config.yaml
n_layer: 11
d_model: 128
n_experts: 32
experts_per_token: 1
d_expert: 240
d_shared_expert: 0
activation: "gelu"
moe_layers: [0, 1, 2, 3, 4, 5, 6, 7, 8, 9, 10]
router_score: "sigmoid"
normalize_top_k: false
routed_scale: 2.0
balance_loss: 0.000978
balance_bias: true
scale_expert_input: true
init_std_router: 0.00835
lr_router: 0.00223
vocab_size: 8129
norm: "layernorm"
norm_eps: 1e-05
tie_embeddings: true
optimizer: "adamw"
lr: 0.0024
beta1: 0.9
beta2: 0.95
grad_clip: 2.0
batch_tokens: 65536
seq_len: 256
train_tokens: 443800000
steps: 6772
dataset: "wikipedia_en"
Below are experts of layer 8 (counted from 0) of a mixture-of-experts language model. Rows are named router (the router's row for the expert), down (a neuron's output weights, with its number) and show model dimensions 0-127. Each number is 200 + 20 x the weight over its row's rms, rounded and kept within 0 to 999.
After each expert's rows: a language model's description of what the expert responds to. This comes from a sample of Wikipedia text that the model never trained on.

# expert 27
router,206,182,208,201,199,197,190,246,214,188,205,198,216,230,200,183,220,232,166,224,194,222,232,197,195,204,174,222,183,176,193,211,205,186,168,224,169,151,203,196,210,220,223,207,216,218,197,235,208,204,239,217,210,171,169,200,198,186,159,169,225,179,197,182,180,184,202,188,215,187,206,207,222,208,212,199,236,198,263,189,189,205,209,199,199,196,186,201,214,198,228,245,198,192,170,163,219,154,212,223,212,202,185,222,205,217,214,204,183,199,224,205,192,217,199,196,198,203,207,192,200,207,154,198,213,209,163,175
down0,213,234,225,193,194,202,232,195,149,165,186,184,214,191,202,195,202,199,223,208,194,202,238,200,181,185,179,202,187,223,229,234,196,204,166,218,195,204,205,191,196,178,191,178,211,210,218,188,203,200,193,178,198,175,235,197,209,220,195,181,157,170,203,202,200,166,211,205,172,191,208,181,205,192,183,230,177,213,205,168,226,210,209,222,196,232,164,156,177,218,184,180,205,213,191,223,219,215,208,199,233,219,172,181,180,198,206,242,196,221,231,169,162,225,210,189,181,210,194,219,199,231,202,196,215,200,240,170
down1,197,223,197,188,175,193,229,222,193,237,210,216,192,199,220,215,201,204,195,191,194,151,183,221,171,200,189,202,202,212,187,218,189,217,173,203,224,194,207,183,192,215,194,195,178,210,201,213,180,213,188,208,229,259,171,152,214,215,161,221,190,215,196,165,170,204,207,211,202,196,190,207,181,205,170,206,196,209,219,200,200,206,236,179,197,207,226,213,198,207,184,184,206,204,178,176,197,162,222,230,198,221,279,179,190,220,221,194,227,204,161,205,199,188,192,195,229,168,178,194,171,192,183,198,217,211,191,170
down2,212,247,234,181,167,181,167,223,203,203,222,182,197,173,192,205,186,198,189,194,207,181,187,200,215,187,234,219,206,229,195,174,182,159,215,220,202,229,231,216,208,182,210,169,176,185,216,214,225,177,207,185,232,176,202,208,192,168,208,185,223,187,202,191,210,246,199,195,192,239,208,180,213,226,190,216,194,188,182,223,172,206,181,220,213,196,210,221,210,221,156,198,202,199,194,175,211,218,220,201,199,218,194,188,233,209,215,182,180,203,189,173,174,203,189,187,198,188,197,226,132,208,229,237,190,197,197,216
down3,202,167,198,202,209,219,213,190,208,190,228,225,186,192,193,233,173,178,219,183,230,211,202,193,226,221,190,220,208,198,166,224,189,207,189,191,211,231,171,189,204,191,235,190,209,206,219,195,236,182,175,204,195,178,240,151,255,243,255,208,196,184,216,200,186,193,182,181,185,194,201,174,196,187,199,164,196,191,181,192,228,202,172,201,176,207,198,192,215,188,231,182,206,197,214,205,231,175,218,182,225,212,186,195,198,195,196,194,224,197,204,167,182,184,189,246,200,175,194,186,234,198,236,180,207,173,196,204
down4,192,217,208,205,193,185,255,220,167,212,197,199,256,200,198,170,173,191,204,214,227,189,176,167,208,224,183,183,209,198,175,188,172,192,226,191,203,234,217,209,226,202,188,216,197,206,212,180,199,185,140,202,200,227,192,167,220,206,197,195,225,187,203,240,194,193,198,176,175,210,187,225,202,180,172,167,184,216,181,167,183,222,171,202,194,220,213,192,231,178,201,195,192,225,205,204,187,198,222,172,231,201,200,186,199,230,231,220,168,227,192,206,169,173,223,201,217,199,180,204,215,207,223,206,208,172,212,224
Metres and numeric digits

# expert 10
router,218,204,214,212,187,202,169,223,258,190,189,184,175,222,200,195,168,206,179,223,198,207,187,205,172,184,193,202,189,224,177,244,245,191,188,204,212,185,171,223,191,176,221,200,224,208,223,210,185,200,206,215,175,188,200,205,178,207,185,200,222,197,194,201,227,162,208,194,256,184,210,208,163,201,204,182,232,193,206,188,213,184,244,203,197,206,190,220,197,172,231,204,196,191,233,166,203,155,237,188,192,211,206,177,182,218,210,189,180,227,214,206,188,213,206,179,170,197,195,173,182,199,179,241,213,206,175,188
down3,234,217,194,206,212,223,186,245,194,217,205,188,182,199,180,212,183,209,194,210,236,170,166,202,203,208,186,206,204,210,185,229,204,178,220,193,242,240,191,202,183,210,189,191,181,204,184,211,204,186,190,181,198,173,201,221,221,190,220,220,194,210,178,242,195,246,192,200,190,192,159,249,170,213,172,183,201,184,195,204,169,187,201,232,210,181,172,185,207,216,245,192,208,210,151,201,155,210,196,203,192,168,222,209,176,233,160,173,212,225,212,177,210,186,182,211,197,187,200,209,197,214,220,208,222,196,199,195
down4,212,226,224,171,215,231,206,200,203,170,201,187,183,205,216,197,182,217,192,203,190,199,194,211,230,227,234,205,230,209,191,214,150,215,176,201,228,211,149,247,194,215,174,187,218,183,199,203,194,168,196,197,195,159,193,207,185,196,167,220,179,234,158,212,206,190,199,231,210,216,173,182,208,208,218,179,220,188,164,165,181,199,204,210,215,206,218,223,226,170,193,190,182,190,199,200,214,218,203,193,202,180,219,222,192,244,188,175,200,229,192,242,172,172,183,208,182,204,226,220,186,197,203,177,204,210,182,181
down5,209,208,202,207,162,197,188,199,196,196,199,205,209,203,191,203,202,206,185,151,205,222,190,232,183,186,210,173,206,214,222,200,239,189,224,168,212,179,183,193,210,211,234,219,247,196,203,176,183,223,192,182,207,239,186,183,212,230,194,193,184,192,216,230,197,157,204,206,185,201,224,194,179,189,206,197,194,188,197,180,210,223,198,216,179,176,201,253,198,183,234,188,199,181,171,197,193,207,230,201,213,209,183,210,227,201,189,214,205,236,133,247,203,194,186,199,215,208,195,190,173,155,221,166,214,186,174,192
down6,218,224,214,214,225,213,196,201,200,185,235,195,209,202,187,183,178,216,174,241,218,240,226,199,236,161,191,171,198,208,187,200,182,178,213,230,187,165,196,196,204,219,196,244,178,231,216,208,219,169,204,172,174,176,210,183,177,201,182,201,186,225,206,187,207,209,207,200,213,182,201,199,168,189,192,170,177,208,175,188,202,222,204,192,208,203,185,228,183,183,224,173,181,203,182,192,179,156,226,213,170,230,206,211,157,196,211,202,218,178,206,209,186,219,207,176,186,184,220,244,209,225,234,197,201,231,200,230
down7,231,193,209,214,183,183,192,235,221,203,206,230,208,192,187,227,165,216,158,184,187,195,173,231,202,164,147,207,200,177,171,188,185,183,203,207,175,207,205,197,200,241,176,223,230,199,188,226,206,205,201,164,197,194,199,210,189,215,176,190,217,191,201,208,156,177,230,207,206,196,202,203,239,211,206,166,176,184,170,193,225,179,230,170,229,190,188,167,191,236,206,198,209,236,185,191,183,180,193,190,192,191,216,214,229,237,188,191,227,203,207,199,196,228,177,195,223,175,193,212,213,193,209,212,214,228,189,231
Mid-word English syllables

# expert 31
router,228,196,224,214,199,187,192,205,212,191,194,185,186,210,153,199,175,229,180,214,233,211,215,183,190,172,210,219,190,200,171,247,262,198,187,204,223,183,194,215,195,186,226,212,191,219,188,234,225,187,203,172,189,224,211,210,197,174,172,166,229,184,224,197,212,174,176,192,212,175,227,199,206,215,192,201,223,177,197,182,189,198,203,184,231,181,219,188,203,203,192,215,212,239,235,191,216,173,218,227,211,212,231,158,184,210,218,179,201,208,217,179,184,181,217,151,178,189,199,198,182,227,185,209,192,174,187,183
down3,217,201,152,199,203,230,169,199,214,237,201,184,223,191,170,215,186,216,183,189,198,193,174,237,202,171,205,215,213,210,222,162,210,227,206,214,209,231,191,199,191,193,250,198,166,182,209,220,199,220,226,195,206,209,173,195,179,209,205,214,204,200,228,216,239,194,208,200,182,178,211,203,186,201,204,233,200,191,173,229,218,177,197,208,206,211,206,207,209,244,180,210,217,187,213,197,177,208,207,201,142,168,183,209,200,180,183,201,188,150,177,245,214,215,163,188,177,216,189,201,182,217,201,198,197,180,165,185
down4,214,169,191,213,178,166,170,199,221,192,212,220,174,202,208,218,247,229,160,196,203,195,188,198,177,175,202,168,230,192,165,190,219,188,181,203,184,165,170,177,220,212,219,215,164,186,213,197,184,218,164,183,202,184,211,188,211,208,185,190,190,222,202,251,188,223,198,197,212,226,213,158,246,204,226,209,201,169,232,191,176,195,192,170,202,232,180,213,232,219,204,221,201,210,211,200,206,193,214,185,178,219,193,206,199,227,208,207,204,198,222,193,233,195,158,200,240,173,208,188,189,198,214,196,196,181,197,212
down5,187,198,175,195,213,221,220,178,196,189,206,199,176,188,223,208,173,212,202,186,169,214,211,174,196,220,193,244,215,222,200,232,189,224,181,219,183,164,171,191,221,177,189,192,218,158,172,165,198,193,201,218,178,204,238,177,178,181,154,221,214,204,183,233,190,197,177,178,160,217,187,179,167,226,214,197,208,218,212,193,182,209,197,239,213,224,197,212,219,224,192,208,192,219,213,201,196,218,154,223,189,212,197,193,229,234,209,236,173,234,190,240,191,198,201,224,216,188,190,204,199,202,192,204,214,172,192,211
down6,247,216,207,191,198,224,205,155,215,212,212,203,207,132,216,168,201,214,215,181,198,219,186,190,204,206,230,191,210,197,210,228,235,208,207,205,194,198,225,200,240,187,168,194,187,192,209,189,153,229,196,195,164,215,194,181,217,170,206,174,179,196,175,200,161,188,203,201,210,204,233,196,202,179,185,157,228,229,184,229,173,234,225,221,219,191,179,223,177,202,216,217,200,190,203,201,194,203,196,189,166,187,201,205,183,188,202,194,194,206,224,180,185,218,189,208,205,217,190,200,190,162,210,211,175,224,157,195
down7,209,208,192,184,171,187,193,169,181,163,208,174,158,184,160,216,220,217,213,220,176,184,210,215,201,166,179,200,199,224,236,230,194,208,189,217,206,192,209,183,188,209,190,224,170,211,137,202,193,184,234,201,185,238,211,181,200,219,214,209,206,201,228,214,182,181,188,202,218,200,172,208,200,205,232,231,205,188,210,190,219,201,187,216,218,201,192,199,173,202,206,227,215,213,181,199,169,217,204,239,213,199,191,200,175,219,192,198,219,215,180,165,222,204,207,214,198,238,213,167,221,185,217,209,244,174,153,194
Surname endings

# expert 6
router,194,174,233,196,177,157,217,191,216,203,188,205,192,238,198,165,191,196,189,228,210,221,193,191,220,192,205,220,199,194,186,230,233,207,208,221,213,130,166,190,210,220,213,216,213,214,227,230,192,179,228,193,176,197,203,200,196,154,169,170,227,202,201,189,197,166,188,194,204,205,218,223,200,180,175,206,219,218,214,181,211,192,240,178,196,215,177,192,201,185,178,252,213,200,167,204,198,183,207,206,168,224,204,211,197,220,212,233,195,234,220,194,196,214,204,175,215,223,169,209,195,191,189,194,205,184,166,199
down0,206,211,230,182,216,194,179,193,204,228,201,209,190,189,185,208,199,235,157,181,205,169,250,252,173,242,184,200,200,176,203,218,169,197,242,241,197,214,196,170,183,196,172,193,187,187,228,186,206,193,191,216,241,196,210,211,215,196,168,221,178,204,223,214,181,211,194,204,191,182,221,225,190,195,205,194,197,174,183,209,218,200,198,191,202,186,173,200,207,180,194,237,185,206,199,229,209,211,245,198,208,251,161,175,204,208,183,170,194,186,196,210,170,194,174,208,229,177,211,191,198,212,222,189,180,186,175,196
down1,231,164,187,191,195,184,192,179,207,238,170,198,211,198,263,223,198,163,191,156,196,245,209,198,217,192,183,186,190,194,225,205,205,194,189,212,182,159,228,185,229,216,172,180,225,199,208,208,216,199,217,207,204,197,191,224,191,188,178,218,233,218,207,160,193,204,164,202,186,225,175,191,155,225,200,192,214,221,174,204,239,202,200,194,177,210,216,207,174,197,204,171,206,167,205,210,215,240,188,185,222,192,219,189,220,170,201,190,201,201,197,210,224,203,187,200,241,182,194,210,184,228,198,216,221,177,192,202
down2,190,177,214,246,210,215,175,209,190,186,189,191,201,184,184,211,197,197,184,205,221,176,237,192,195,202,215,221,206,217,191,168,200,187,191,191,227,210,178,204,168,206,192,205,192,165,198,194,196,228,199,233,243,223,232,165,217,161,177,184,196,198,221,233,222,215,194,191,195,240,223,198,193,210,245,191,205,201,179,215,216,159,214,171,222,237,172,223,217,185,244,183,187,198,226,172,189,175,210,197,212,212,172,185,187,181,192,202,217,174,175,194,197,164,196,211,198,233,202,182,177,180,214,212,221,222,176,199
down3,205,201,228,210,184,181,181,159,176,169,206,174,175,206,213,200,208,218,191,194,169,212,213,216,188,230,154,209,196,180,179,205,197,155,210,225,211,183,174,207,218,227,227,207,190,172,206,192,197,202,196,195,191,246,200,170,227,206,188,180,196,182,218,177,163,222,219,225,201,168,218,165,221,192,207,164,184,219,211,205,234,231,207,156,198,223,192,214,202,169,218,228,221,191,206,222,190,190,213,227,213,239,200,215,224,191,208,192,195,176,180,218,198,187,207,176,203,212,180,171,227,205,193,204,211,225,180,175
down4,181,202,191,171,189,174,182,207,196,192,212,179,178,190,236,203,239,186,216,218,204,196,200,191,221,185,196,216,209,195,229,208,221,224,170,221,181,209,189,149,200,229,178,179,198,208,176,198,205,212,203,207,203,179,172,210,203,176,208,223,178,196,202,225,209,209,193,169,205,197,174,230,201,173,199,243,249,213,213,189,201,172,173,195,185,183,227,188,186,195,173,196,198,209,217,181,194,172,180,247,188,170,205,178,225,205,209,194,200,172,217,178,216,226,237,215,218,189,215,210,224,172,239,214,235,186,216,158
Initial capital letters

# expert 26
router,205,145,236,222,200,220,163,236,199,194,179,175,198,216,186,215,194,193,173,213,204,198,224,208,201,221,213,229,188,196,166,185,228,176,173,233,183,152,185,222,220,189,181,214,186,196,184,226,238,164,215,195,200,172,200,235,233,169,170,195,244,198,210,224,209,172,187,199,202,216,208,215,193,172,184,227,208,186,215,211,188,177,187,199,239,188,191,189,192,222,215,229,198,200,186,191,190,176,218,203,210,214,208,206,189,221,228,205,177,205,219,222,175,201,210,193,236,234,189,201,201,215,187,204,200,169,201,207
down0,175,209,207,244,183,203,228,186,168,224,216,209,182,203,172,214,220,178,175,224,193,218,207,201,257,201,193,190,192,192,208,215,176,220,232,199,190,235,186,221,213,221,190,159,162,204,194,190,223,196,225,190,221,183,211,205,210,237,171,204,218,212,192,205,144,189,175,225,189,212,184,174,220,208,203,164,192,193,223,182,203,170,199,224,166,174,194,172,192,185,181,207,206,190,191,174,177,202,189,240,234,164,202,208,201,221,193,191,242,200,217,225,200,196,207,212,207,175,214,206,220,208,186,218,203,189,199,221
down1,225,184,210,207,197,229,189,198,234,197,193,210,226,190,195,168,190,196,171,184,207,207,215,210,185,224,212,211,223,185,211,189,183,193,214,204,204,174,175,197,205,198,223,217,131,182,214,223,206,202,207,178,196,206,173,175,195,202,254,209,236,169,205,201,181,183,190,233,212,239,183,185,186,204,203,244,173,226,161,214,179,170,201,173,192,224,212,194,184,179,207,200,209,205,216,225,194,174,208,197,177,255,206,245,204,220,216,196,188,202,221,198,190,172,189,185,220,203,175,173,229,213,210,213,208,178,212,196
down2,215,203,183,176,214,178,177,166,194,176,219,210,161,198,193,218,180,198,215,200,212,166,198,253,206,209,181,198,225,170,187,225,165,258,210,220,171,210,220,186,214,193,226,230,203,190,183,223,225,188,206,184,176,207,180,203,206,230,158,219,207,207,205,186,216,170,208,199,200,235,181,197,175,194,244,176,244,160,220,182,198,203,206,210,169,189,207,200,200,196,210,218,187,179,190,191,191,195,215,229,212,206,187,200,165,205,218,203,219,224,209,188,190,212,206,185,195,215,205,175,201,211,235,155,200,193,212,180
down3,213,192,221,197,200,195,193,222,168,216,178,250,217,210,199,200,169,193,168,171,208,233,218,208,204,224,195,181,212,178,220,181,211,178,220,198,203,148,209,235,155,194,174,198,163,160,190,210,217,178,200,202,187,212,212,190,183,200,192,219,232,189,213,143,171,219,220,238,215,221,237,211,179,181,227,212,217,211,192,209,192,219,215,198,212,189,195,181,213,209,193,188,209,185,184,212,179,211,197,163,199,235,192,161,219,200,200,217,201,161,228,193,197,182,205,189,183,187,231,195,211,205,208,216,213,189,224,194
down4,203,193,172,206,185,198,220,191,176,147,231,226,190,254,183,236,213,212,219,181,188,152,180,206,223,185,192,213,196,173,188,201,200,229,224,221,212,204,192,179,198,216,231,195,207,200,196,196,208,189,204,188,201,212,200,188,177,223,239,232,196,198,182,201,202,203,218,192,231,193,171,182,164,176,204,231,238,191,180,176,179,223,137,238,194,216,195,218,204,170,211,212,206,192,188,207,225,217,201,203,172,226,220,197,189,187,181,200,179,184,218,201,217,198,182,212,180,211,219,168,173,229,204,205,218,181,204,209
Brackets and math symbols

# expert 17
router,194,215,205,211,181,186,193,202,198,186,201,167,189,203,192,205,170,245,170,204,237,256,183,201,216,186,194,212,190,205,201,219,260,212,203,204,186,149,190,207,187,218,213,201,205,212,229,217,210,198,200,163,200,217,161,210,184,200,194,200,237,198,245,212,217,198,200,189,191,217,210,217,186,157,157,186,233,205,192,180,184,203,224,178,206,198,195,198,176,196,218,219,206,213,189,179,235,178,225,204,197,205,193,176,204,207,201,196,206,211,206,171,180,195,216,168,206,182,200,190,169,216,218,237,191,217,153,168
down0,202,155,205,184,221,195,240,171,191,207,194,205,179,202,208,196,204,221,151,214,210,234,186,177,186,242,217,173,188,205,232,179,202,214,175,187,220,158,178,177,193,213,215,191,201,214,227,211,200,222,201,221,228,167,220,202,189,225,163,244,222,213,220,164,197,184,202,193,191,173,202,181,181,223,208,217,219,191,180,195,201,181,182,225,188,190,211,213,174,222,200,234,205,220,235,194,188,188,219,182,221,188,188,172,210,210,210,156,203,189,196,204,144,196,197,209,193,197,207,236,203,181,210,190,182,208,191,210
down1,191,214,178,196,196,237,204,199,202,210,179,221,193,170,225,192,206,173,211,194,209,220,216,197,201,165,204,235,203,198,224,193,233,193,217,213,203,208,168,187,206,178,229,194,207,215,218,199,195,189,177,187,203,191,163,215,218,178,311,221,194,161,201,198,193,176,178,202,201,216,230,215,190,170,195,214,188,194,206,235,186,202,212,147,204,216,185,208,208,212,195,185,205,182,216,194,198,197,187,190,211,168,194,189,216,190,184,172,222,215,225,220,183,171,237,190,205,216,174,202,186,196,213,188,193,193,211,213
down2,219,174,174,197,200,215,189,176,215,206,142,179,226,208,216,256,222,192,178,160,212,195,193,212,229,170,186,223,224,228,215,197,203,207,218,205,200,201,198,207,205,206,202,177,190,193,229,194,215,189,191,182,201,195,204,190,206,232,185,183,220,159,198,222,189,222,184,189,212,198,188,209,207,202,187,188,208,197,222,193,147,173,242,199,234,223,201,215,190,197,214,207,200,232,209,199,162,214,248,158,190,191,198,196,214,164,172,184,224,204,187,198,196,200,186,192,225,247,213,194,193,179,197,165,191,189,179,218
down3,188,231,162,214,185,231,195,222,187,218,208,206,206,224,227,180,189,184,224,178,174,177,204,247,180,205,204,220,193,182,170,175,189,210,181,199,239,186,223,197,167,196,209,195,225,190,188,202,214,179,205,150,160,228,223,185,232,187,220,202,185,217,198,245,236,220,179,230,215,185,218,186,173,179,199,205,214,161,190,199,219,227,182,205,182,205,202,226,195,185,205,184,203,205,217,208,235,187,188,222,201,177,174,215,190,195,180,202,214,231,194,218,195,176,198,194,220,197,164,188,160,180,220,213,215,191,195,210
down4,202,210,188,170,178,194,169,211,210,209,223,175,225,212,202,210,207,161,220,195,199,220,186,205,217,203,213,222,204,220,165,204,181,206,214,219,194,189,244,241,180,223,243,220,218,209,191,178,194,223,181,197,171,188,232,207,215,195,180,215,187,221,191,162,184,202,222,200,195,168,192,168,225,196,176,208,212,243,186,236,203,210,208,228,199,193,190,218,225,170,184,204,177,168,210,198,217,177,173,163,197,205,213,207,206,204,182,180,205,221,187,195,185,221,170,194,199,176,200,160,166,201,193,230,180,234,196,238
South Asian name syllables

# expert 0
router,210,148,198,192,197,187,196,211,232,197,179,182,177,213,187,187,210,248,199,228,213,214,203,194,189,200,210,220,189,215,198,210,216,202,200,219,188,112,192,200,221,209,221,192,237,220,201,207,188,198,217,194,181,184,179,207,185,188,113,211,229,178,197,219,241,188,187,195,190,199,186,218,178,183,184,203,219,174,230,207,182,207,246,199,201,197,204,190,201,229,198,206,188,216,199,183,204,200,218,212,198,231,207,200,199,234,225,209,207,210,211,206,188,186,219,170,207,213,209,192,167,211,191,221,185,189,192,185
down0,166,187,187,203,207,200,195,230,180,229,203,208,219,213,204,194,205,207,200,202,193,212,217,176,183,221,189,179,207,163,173,208,202,232,251,184,230,185,180,203,191,196,221,215,199,215,203,186,177,230,164,234,195,182,218,213,207,185,247,202,201,174,225,178,171,216,190,189,182,199,214,172,183,230,217,227,169,188,189,211,228,172,212,206,199,221,205,207,170,177,208,198,215,212,156,188,221,182,177,182,192,217,188,224,200,225,235,210,213,181,187,177,225,197,166,210,186,195,172,182,173,225,229,159,212,221,217,179
down1,218,207,189,192,187,215,234,202,217,235,209,209,185,182,229,214,208,223,176,212,185,202,197,188,212,215,194,200,212,205,177,207,199,221,218,165,177,180,223,186,178,246,196,158,194,196,198,237,185,210,175,231,184,204,180,242,183,192,216,173,198,211,166,203,197,219,169,206,201,189,205,195,203,195,213,163,188,185,178,205,205,190,184,171,206,234,201,188,206,192,165,197,212,179,184,245,187,198,188,182,193,194,189,245,199,225,186,199,214,211,215,231,222,224,178,220,204,195,205,178,234,154,248,182,194,215,244,198
down2,181,196,175,196,158,202,207,190,213,183,184,189,222,223,169,182,205,212,166,177,185,194,179,182,191,225,216,255,205,193,203,198,189,230,204,210,221,229,183,207,204,214,185,189,210,208,206,233,234,200,196,203,181,204,184,225,181,159,206,160,207,168,184,160,192,183,209,171,221,213,219,194,197,199,208,222,166,170,155,188,201,183,228,211,171,242,204,221,233,183,188,202,202,212,163,205,192,183,207,209,214,221,173,165,214,205,203,199,206,203,180,207,203,212,212,239,204,226,169,199,196,225,243,204,212,208,210,194
down3,211,212,194,224,201,170,197,204,185,204,170,247,225,148,199,206,230,201,211,228,203,226,192,208,210,170,197,191,199,180,181,167,200,164,255,195,202,180,223,164,204,178,186,158,206,212,179,198,167,206,191,191,219,200,182,158,243,229,245,204,180,174,236,191,224,209,188,183,187,171,214,189,214,189,185,218,184,181,208,197,193,197,219,191,193,230,192,188,193,207,235,220,192,206,161,220,196,195,219,181,193,225,210,215,191,200,225,185,186,199,201,206,192,184,170,223,205,203,205,199,209,222,192,178,197,225,225,199
down4,224,223,185,198,209,157,195,191,228,188,195,213,214,174,207,212,211,178,211,168,233,220,178,198,199,159,236,172,217,208,216,197,242,202,221,198,200,187,227,177,191,187,198,188,190,194,167,198,243,234,235,211,203,178,166,204,236,210,180,191,211,179,225,190,203,191,186,192,191,229,226,182,207,185,197,245,197,198,225,185,222,194,218,224,173,184,192,172,219,170,242,215,181,231,198,195,183,215,204,205,199,181,185,165,223,185,204,162,214,203,195,220,184,202,210,189,207,200,181,199,174,154,211,213,220,197,194,198
Semicolon lists, verb stems

# expert 7
router,184,187,244,193,191,195,204,221,185,172,221,207,201,221,156,196,212,191,171,253,210,189,184,218,218,215,188,217,164,195,178,227,243,193,186,225,160,191,197,187,187,207,219,219,189,218,185,201,211,182,207,188,212,180,171,217,209,187,203,171,207,168,205,224,202,188,208,191,214,198,207,203,217,212,200,241,243,215,213,184,206,212,214,216,206,172,209,188,198,196,229,227,203,207,160,193,181,144,211,206,182,243,200,192,193,223,227,172,180,220,195,214,183,207,199,186,205,234,191,197,155,178,193,204,190,170,181,199
down3,198,178,217,189,176,222,194,232,166,215,227,209,196,174,181,205,213,177,236,191,208,197,184,201,233,187,168,179,215,148,251,188,219,170,179,200,209,195,195,205,189,212,218,222,198,187,194,211,211,223,183,204,183,183,192,162,198,200,228,152,199,232,212,238,181,186,208,223,200,197,189,193,168,218,180,233,204,212,159,215,199,220,204,212,198,193,182,244,228,185,232,201,203,203,200,193,223,184,203,187,204,212,224,220,216,171,165,178,200,182,189,157,189,211,203,215,229,214,192,202,219,218,217,180,196,191,220,215
down4,195,201,191,205,189,204,205,172,207,207,195,186,199,239,225,203,192,190,220,236,191,220,176,218,203,210,202,184,219,222,226,211,187,206,183,235,177,181,192,230,201,205,224,195,168,225,197,180,174,179,237,173,202,188,205,184,221,179,119,183,209,195,213,175,214,244,201,181,203,216,209,169,237,187,213,154,199,212,254,191,210,226,236,197,182,198,168,203,211,220,167,187,200,210,178,223,194,217,201,196,190,191,181,211,179,192,194,207,207,186,207,193,190,167,208,184,197,194,207,183,180,210,203,201,213,199,245,191
down5,228,183,233,195,190,206,215,180,159,189,235,247,198,215,183,212,235,171,208,205,199,216,178,193,201,188,165,215,220,188,191,187,196,219,214,178,167,210,188,214,203,227,192,245,212,218,180,216,205,222,180,208,233,200,191,174,198,160,239,164,193,221,236,216,196,159,211,220,213,181,181,175,198,189,188,226,203,234,166,188,198,184,208,218,184,209,186,204,212,203,191,192,226,184,196,189,231,184,223,173,209,168,211,180,204,199,175,194,215,178,207,200,192,212,215,197,210,226,178,177,212,169,194,172,200,197,172,229
down6,203,191,224,197,218,204,152,195,198,201,215,203,181,187,182,198,202,211,184,194,210,205,180,183,204,220,199,205,220,191,194,190,183,232,213,196,207,198,175,174,197,205,195,204,199,194,209,196,204,201,192,199,207,207,210,185,190,207,348,214,191,184,185,195,207,207,187,184,203,207,201,190,214,212,192,268,202,198,165,182,223,205,195,218,212,166,201,182,192,188,218,207,197,183,197,204,194,172,212,208,212,193,211,190,209,173,193,212,194,212,212,178,202,229,195,226,207,183,173,200,196,211,224,177,203,203,199,191
down7,235,210,195,180,208,198,212,162,144,182,229,245,200,222,182,195,214,200,236,219,177,203,200,207,192,225,177,209,206,182,192,199,170,206,207,194,203,207,186,214,207,227,229,226,202,191,210,215,179,208,204,179,213,190,217,179,218,175,278,180,200,205,213,188,199,169,222,221,211,178,158,191,184,200,213,220,212,224,160,215,183,176,191,205,201,184,181,186,205,223,197,196,212,175,190,180,222,186,210,197,194,187,223,178,202,202,196,187,222,191,196,182,207,229,174,215,206,210,208,214,231,171,168,201,180,192,157,226
Periods and decimal points

# expert 25
router,177,201,197,196,174,217,211,231,179,189,201,213,174,216,183,169,217,211,170,212,219,227,246,205,208,170,178,207,174,172,174,208,254,210,184,237,183,163,197,205,206,194,211,219,192,213,236,205,208,189,199,212,189,209,171,217,216,215,189,176,216,202,221,219,208,188,221,202,183,173,193,221,216,188,207,192,195,229,204,201,204,183,206,194,198,201,188,209,233,236,196,206,190,203,186,188,223,201,202,211,169,214,218,206,195,235,239,198,152,201,213,189,179,190,216,185,240,243,185,199,159,203,189,205,164,193,157,175
down0,200,164,212,213,177,204,211,232,213,213,194,230,213,201,211,193,153,178,203,175,184,220,244,211,204,216,209,232,202,174,182,208,214,232,201,184,216,231,209,215,182,194,215,192,234,239,206,203,209,176,206,206,217,181,190,231,203,219,224,230,212,188,208,168,175,189,215,205,184,218,186,197,195,199,218,211,234,209,189,183,219,172,229,212,186,215,190,193,215,160,246,184,180,196,187,199,167,226,164,177,200,178,230,192,215,179,203,174,189,197,180,197,171,216,175,189,228,205,182,154,182,173,210,201,196,177,199,223
down1,199,207,194,191,249,197,187,212,200,169,182,210,149,218,191,216,250,256,197,157,197,224,214,209,202,178,181,214,198,201,188,163,205,225,193,204,200,176,187,203,207,192,197,192,189,215,194,199,195,183,209,177,210,199,251,201,217,217,209,196,224,242,218,183,202,209,172,167,181,215,188,219,173,187,207,170,186,184,172,182,188,210,155,203,201,213,164,211,218,222,194,197,213,191,207,215,196,230,198,187,183,188,217,212,238,183,213,205,186,207,219,232,192,192,186,195,195,219,179,210,192,247,198,180,158,219,204,209
down2,228,199,248,190,215,202,217,191,173,155,180,234,185,211,170,185,214,201,209,199,196,227,186,179,210,190,200,184,186,196,183,223,183,183,197,172,175,214,174,163,197,207,222,211,177,251,189,209,192,229,216,188,200,214,182,203,246,212,196,187,224,202,190,173,187,220,205,218,165,200,210,191,229,205,155,210,204,175,176,199,220,200,212,215,232,230,209,219,228,191,157,194,214,196,205,208,216,201,186,201,207,222,194,177,167,185,178,189,209,201,207,226,180,198,218,243,218,202,210,213,192,156,183,215,185,219,231,215
down3,196,205,219,198,199,195,223,185,201,164,192,205,179,246,171,222,247,212,194,157,202,210,200,153,206,186,182,201,187,181,202,179,204,206,182,204,204,192,208,204,179,216,214,199,185,200,183,221,186,251,174,194,213,204,176,203,224,187,240,199,175,222,196,215,199,220,186,218,206,225,220,219,177,210,190,154,165,198,198,201,173,168,195,235,218,219,172,216,221,210,218,213,206,230,197,157,191,194,243,193,199,174,184,220,224,225,186,235,217,189,200,194,184,189,214,195,191,199,171,173,205,193,242,186,188,178,211,201
down4,218,178,167,189,204,195,172,224,164,172,173,203,199,188,222,223,214,207,179,200,239,218,248,204,206,199,186,185,188,215,199,223,197,188,179,210,189,196,192,200,178,228,212,217,155,196,245,210,189,198,230,208,210,177,219,203,229,195,200,200,181,189,209,203,207,200,213,210,195,193,185,218,172,152,215,203,151,203,216,200,188,175,189,187,219,207,196,216,205,212,198,212,217,198,156,227,173,204,251,193,153,186,163,244,203,206,214,220,228,183,229,176,204,208,204,194,226,220,165,201,190,194,202,189,214,193,206,211
Mid-word pieces in names